python train.py --n_layer=9 --d_model=224 --n_experts=32 --experts_per_token=2 --d_expert=160 --d_shared_expert=0 --activation="swiglu" --moe_layers=[0, 1, 2, 3, 4, 5, 6, 7, 8] --router_score="sigmoid" --normalize_top_k=true --routed_scale=1.5 --balance_loss=0.000602 --balance_bias=true --init_std_router=0.0238 --lr_router=0.00151 --vocab_size=16384 --norm="layernorm" --norm_eps=1e-06 --tie_embeddings=false --optimizer="soap_variant" --lr=0.00734 --batch_tokens=131072 --seq_len=1024 --train_tokens=712800000 --steps=5439 --dataset="wikipedia_en"
Below are experts of layer 2 (counted from 0) of a mixture-of-experts language model. Rows are named router (the router's row for the expert), gate (a neuron's input weights, with its number), up (a neuron's input weights, with its number), down (a neuron's output weights, with its number) and show model dimensions 168-223. Each number is 128 + 24 x the weight over its row's rms, rounded and kept within 0 to 255.
After each expert's rows: "comes before" lists some tokens at least twice as common just after its tokens as in all text; "comes after" lists some tokens at least twice as common just before its tokens as in all text. This comes from a sample of Wikipedia text that the model never trained on. Tokens count by the router's weight.

# expert 14
router [116 105  96 141  98  91 128 116 132  99 131 110 125 125 106 137 123 107 130 124 143 174 142  73 133 119  79 150 153 123 160 125  47 118 143 130 110 123 150 163 100 120  73 142 115 180 107 195 170 101 141  79 133  88  74 110]
gate0 [122 102  99 115 108 100 140 142  80  88 128 150 128 140 121  67 111 128 124 104 108 110 141 125 121 129 133 110 139  74 123 115 148 160 138  94 157 132  83 147 111 115 128 130 132 136 146 136 131 129 127  98 116 102  96 119]
up0 [126 161 146  86 113 111 105 149 160  92 122 117 162 113 101 147 108 120 102  76 113 121 107 149 129 180  96  96 116 110 105 142 147 132 132 149 140 164 122 161 125 129 150 123 119 101  97 148 105 100 177 127  83 128  48 104]
down0 [126 100 109 123 146 117 110 153 137 119 126 136 121 121 106 133 122  78 133 124 122  97  91 101 144 156 151 138  89 142 114 103 137 123 123 112 107 136 158 175 184 100 102 118 129 132 169  84 103 119 135 199  95 163 139 154]
comes before: " ", "ie", "ar", "09", "z", "07"
comes after: " ", " G", " W", " on", " R", " O"

# expert 30
router [131 127 142 121 116 107 169 104 142 114 117 118 128 126 116 139 129 161 123 121 123 146 150 120 151 140 117 169 133 161 118 126 123 107 130 120 107 164 117 137 136  87  67 108 127 108 147 165 155  97 133 100 103  90 130 108]
gate0 [188 131 134 129 159 130 116 150 117 132 146 115 135  79 116 154 127 138 128 138 112 164 141 120 155 131 126 137 105 149 118  96 100 117 140 123 132 112 165 119 141 103  90 136  90 134 109 143  89 137  94 133  98 144 173 111]
up0 [134 114 157 124 141 154 158 135 107 119 100  89 151 170 139 146 112 145 111 136 161 148 114 120 138 147  56 117 158  71 159 129 156 100 145 103 155 100  85 139 114 122 151 152  96 107 117 130 147 102 137 141 145 133 136 162]
down0 [106 157 126  76 149 128 153  95 151 144 143 112 177 140 102 111 140  67 161 122 137 150 154 100 105 127 107 125  84 187  98 115  99 164  86  90 170 143 124 113 125 145 120 149 126 157 120 123 105 158  99 108 135 157 112 127]
comes before: " ", " —", " —;", " \"", " +", " −"
comes after: " |\n", "0", ")", "1", "2", "3"

# expert 19
router [189 124 123 155 141 106  97 127 126 116  89 121 141 141 146 177 123 157 128 123 134 134 164 128 153 126  95 138 163 145 136 112 104 126 135 134 100 142 147 170 125 111  92  95  78 128 153 156 131 113 148 124 122 137 106 127]
gate0 [127 123 136 165 132 144  86 128 122 144 119 134  89 115 152 144 125 134 104 141  75 136 120 140 169 121 125 148 155 133 132 147  99 126 107 140 118 101 112  80 109  71 110 125 119 148 107 159 111 120 151 121 165 136 122 147]
up0 [142 160 119  99 146 133 105 126 153 114 127  95 121 115 116 151 117 105 138 121 126 113 171 110 120 166 124 130  86 154 151 114 110 134 132 107 145 151 144 131 171 160 118 141  75 149  90 111 107 134 164  98 150 139 119 151]
down0 [ 77 149 149 105 123 123 115  99 104 126 131 100 139 123 104 181  92 122 111 130 121 117  94 157 124 120  85 149  90 113 109 105 125 125 187  95 177 129 142 123 115 155 102 130 159 130 180 139 148 140 123 124 136 140 160 117]
comes before: " |", "–", ".", " |\n", ";", "%"
comes after: " ", "–", ".", " (", "00", "10"

# expert 31
router [158 138 137 108 100  86 145 105 147  95 100 115 139 149 106 133 128 132  98 164 137 126 143 124 148 126 127 128 151 149 141 144 104 128 153  94 136 131 135 144 149  95  33 120 123 129 155 131 142 118 138  72 107 112 118 130]
gate0 [104 119 135  84 122 133 131 123 131  94 124 132 132 112 124 148 120 125 110 161 152 103 118 124 104 141 128 126 125 177 156 149  97 140 150 167 164 143 165 108 127 129 149 150 124 143 159 124  98 133 100 111  97 133 160 137]
up0 [143 132 137  69 121 132 122 154  92 127 110 143 153 123 143 128 135 141 122  95  86 130 126  98 146 166 122 121 165 120 109 102 117 144 126 123 120 139 131 163 122  92 152 159 116 158 158 121 134 178 124 120 110 133 145 132]
down0 [142 129 127 164 114 103 102 122 136 161 127 114 122 100 158 183 117 152 112 144  75 153 157  79  96 135 167 161 123 129 113 196 112  78 136 161 154  97 152 158  88 123 124 150 123 160 117 127 110 154 157 149 123 119 154 130]
comes before: " the", " a", " first", " his", " same", " United"
comes after: " of", " in", " on", " at", " for", " with"

# expert 15
router [118 105 164 145 103 118 110  97 152 128 134  93 140 116 125 179  79 144 104 139 137 154 140 104 174 170 130 143 188  98 119 156 122  94 121 119 140 113 150 167 134 103  95 142 133 140 153 163 147  93 148 114 122 100 126 128]
gate0 [137  80 124 139 119 134 132 109 140 105 142 142 129 119 134 177 102 108 106 131 111 119  91  96 133 141 103 136 137  67 138 120 150  99  92  75 174 103 124 153 147 139  86 132 133 148 120 148 128  93 112  92 116 152 153 144]
up0 [138 137 162 120 130 125 149 106 141 151 120 162 111 152  55 102 136 146 114 128 104 123 152 139 142 110 139 146 120 109  98 127 107 101 146 150 136 117 145  81  96 146 174 111 142 104 113 170 161 150 143  90 144  60 133 135]
down0 [120 149 118 128 107 116 126 129 112 119 163 134 127 142 139 130  91 156 145 147  88 145 135  99  81 145 103 105 156 129 143  93  90 161  91 137 108 162 124 123  99 115 108 150  61 142 150  89 152 113 145 120 136 139 111 100]
comes before: " |", ",", "–", ".", "0", "\n"
comes after: "19", "20", " ", "18", ".", ","

# expert 4
router [163 140 150 118 107 117 139  80 153 140 113 109 121 165 126 155  93 145 122 149 139 134 111 110 147 107 101 121 124 150 122 148 118 116 141 144 107 124 150 183 133  91 106  89 124 131 174 137 165 154 146  72 116 126  82 127]
gate0 [100  70 133 112  83 128 144 133 143 124 138 136 120 125 119 144 133 116  87 127 155 161 141 115 123 132 123 124 143 163  93 139 150 133 120 154 157 159  97  95  76  90  98 131 145 117 125 112 117  90 150 123 138 131 105 103]
up0 [ 90 141  81 110 132 139 159 144 148 125 151 145 158 165 169 144 107 114 163 123 134 167 163 140 154  85 159 140 168 111 165 120 124 152 137 135 144  91  96 118  97 102 126  78 158 147 113 115 142 114 158 107 118 134 132 111]
down0 [ 99 140 125  87 150 149 133 104 144 112 128 135 175 129  92 164 107 126 141 146 131 108 154  83 137 120 195 121 147  80 151 165 120  95 134 140 122 156 138 153 130 143 153 164 132 126 107 140 132  99 106 109 116 116 104 161]
comes before: " of", ",", "'s", " was", " and", ".\n\n"
comes after: " the", " The", " in", "The", " New", "'s"

# expert 29
router [151 113 122 124 102  81 128 105 128 109 108  98 169 124  96 175 132 149  79 192 139 159 127 125 141 158 138 126 152 155 106 147  92 110 133 159 105 140 165 151 144 106  77 113 109 159 148 136 178 129 184 119 114 132  73  89]
gate0 [118 118 170  98 133 124 156 117 117 116 142 124 149 143 114  91 160 104  78 148 130 151 117 118 129 135 168 147 129 131 105 183  90 146 133 151 130 126  85 147 142 125 158 135 155 137  99  94 128 120  78 127 128 135 155 103]
up0 [149  77 152 123 107 110 123 108  99 160 142 160 130  89 100 162 128 144  73 110  92 121 163 143 108 111 113 141 147 157 132 147 137 141 116 157 107  98 143  99 181 105 148 174 156 112 105 130 154 127 116 168 100 115 124 131]
down0 [154 115 154 155 110 119 113 112 123  97 102 137  63 145 127 126 124 136 120 111 145 143 113 121 111  72 154 187 129 120 119 145 111  68 100 123 171 162 142 131 136 146 165 148 157 138 133 122 164 113 116 176 164 144 147 107]
comes before: "==", "==\n", "===", "The", "In", "\n"
comes after: "==", ".\n\n", "\n\n", " |\n\n", "===", ")\n\n"

# expert 25
router [137 131 148 119  78 142 120  91 124 125  94  82 150 160 119 190 120 136 103 144 123  94 123  73  96 115 101  90 158 137 142 159  93 117 138 131 110 118 131 179 157 117 102 129 145 174 152 161 170 137 155 128 122 135 108 146]
gate0 [108  97 131 142 112 132  89 122 126 102 104 112 103 141 132  95 113 131 140 146  89 129 139 152  65  57 119 136 167 144 190 134 140 143 117 148 123 139  97 101 138 171  88 141 121 153 171 140 143 114 108 138 135 107 167 110]
up0 [105  89 145 149 166 117 145 126  68 136 133 138 106 120  85 126 120  92 125 126  99  98 111 114 118 139 114 145 164 131 129 136  94 128 146 121 175 100 123 117  67  99 145 169 174 134 139 130 153 118 124 171 121 145 185  96]
down0 [124 179 108 117  74 136 150 125 101 151 174 183 145 145 101 127 131 118 121 139 115 148 127 119 152  91 131  85  92 154 133 138 154 145  76 138 155 141 126 141 136 159 139 114 141 145 170 169 177 124 139 163 121 158 100 119]
comes before: " to", " by", " in", " the", " a", " as"
comes after: " was", " to", " and", " he", " not", " were"

# expert 0
router [170  92 111 136 126 116 148  80 141  87 120 105 116 123 116 158 118 136 136 140 101 149 119 119 152 122  92 128 141 138 162 163  78  95 129 127 158 130 157 196 135  73 106 107 106 150 133 155 170 120 142 106 116 112 122 143]
gate0 [156 165 134 144 136 122 126 158 134 138 117 111 106 129 148 103 110 140 126 175 125 113 129 154 117 112 138  73 106 129 104 103 156 170 128 132 124  94 109 120 125 124 144 162 139 193 119 198 115 161 136 127 116 182 136 187]
up0 [169 172 175 136 128  99 135 166 173 154 133 101 129 162  88 109 118  96 120 128 121 110 152 164 104 142 117 126 107  84 126 133 178  93 145 133 108 149 132  98 138 127 151  98 111 110 120 153 155 120 135 114 119 119 149 117]
down0 [151 112 157 158 101  98 151  82  87 157 110 157 146 132 121 135 137 141  68 170 140 120  93  97 117  82 138 147 133 136 130 146 111 124 127 181 111 137  97 144 116 157 142 165 125 152  96 158 104 125 154 158 138 139  85 118]
comes before: "19", "20", "18", "17", "12", "10"
comes after: " ", " (", "–", " in", " May", " March"

# expert 22
router [136 147 132 112  78  96 155 103 113 141 154 116 163 135 132 193 120 159  94 158 101 147 146 110 145 145  96 135 175 165 134 145 140 127 119 139 115 151  97 153 128 132  70 128  87 139 170 115 161 113 149 129 100  84 134 129]
gate0 [150 118 141 113 165 149 135 154 115  78  78 141 131 145 126 153 143 156 136 126  84  85 114  57 108  60  97 152 139 117 115 134 140 148 127 146 187 139 102 108  80 116 148 137 109 157  89 163  90 127 172 122 129 133 125 137]
up0 [167 122 115 113 128 130 100 146 118  94 132 154 115 143 122 109 141 126 145 166 115 181 151 124 122 102 117 140 165 109 124  87 103 127 118 129 146 118 169 137 110 145 145 117 126 124 132 129 119  99 119 129 140  95  84 161]
down0 [114 134 122 156 165 176 132 165 135 157 100 143 139 111 130  71 143 121 111 131  91 160 126  90 135 133 160 147 127 119  72 126 159 132 148  76 103 134 132 119 138 103 114 145 160 137 139 145  83 128  90  91  88  95 135 112]
comes before: ":", " |", " |\n", ")", ";", " /"
comes after: " |", "-", "|", " (", ";", " for"

# expert 2
router [133 114 143 153 111 121 145  89 152  79 125 108 135 146 125 158 130 188 134 138 108 161 127 130 159 139 115 125 129 165 122 172 104 119 139 154 145 158 182 108 117  76  89 116 109 149 147 136 158 115 139 108  87 113 117 115]
gate0 [144 102 166 146 118 160 176 115  98 129  97  92 188 121 143 120  98 139 114 145 122 129 137 116 146 155 141 133 150 136 134 126 142 131 112 111 135 120 124 121  92 173 149 104 108  85 125 143 167 107 119 159 112 119 137 133]
up0 [166 164 109 138 109  72 110 157 141 158 146 155 105 116 111 166 153 107 144 138 104 110 148  97 164 128 113  92 121 119 109 132 117 116 122 107 151 138 154 150 137 124  84 132 111 137 156 112 113 135 142  98 128 153 140 152]
down0 [109 113 102  98 127 157 119 141  83 111 157 160 108 150 170 124 153 135 106 160 110 165  89 125 167 149 143 125 150 133 156 126  94 122 112 144 162 133 137 110 178 133  69 141  99 140 109 122 122 144 132 108 133 130 103 121]
comes before: "20", "19", "1", "0", "2", "3"
comes after: " |", "|", ";", ":", " /", "°N"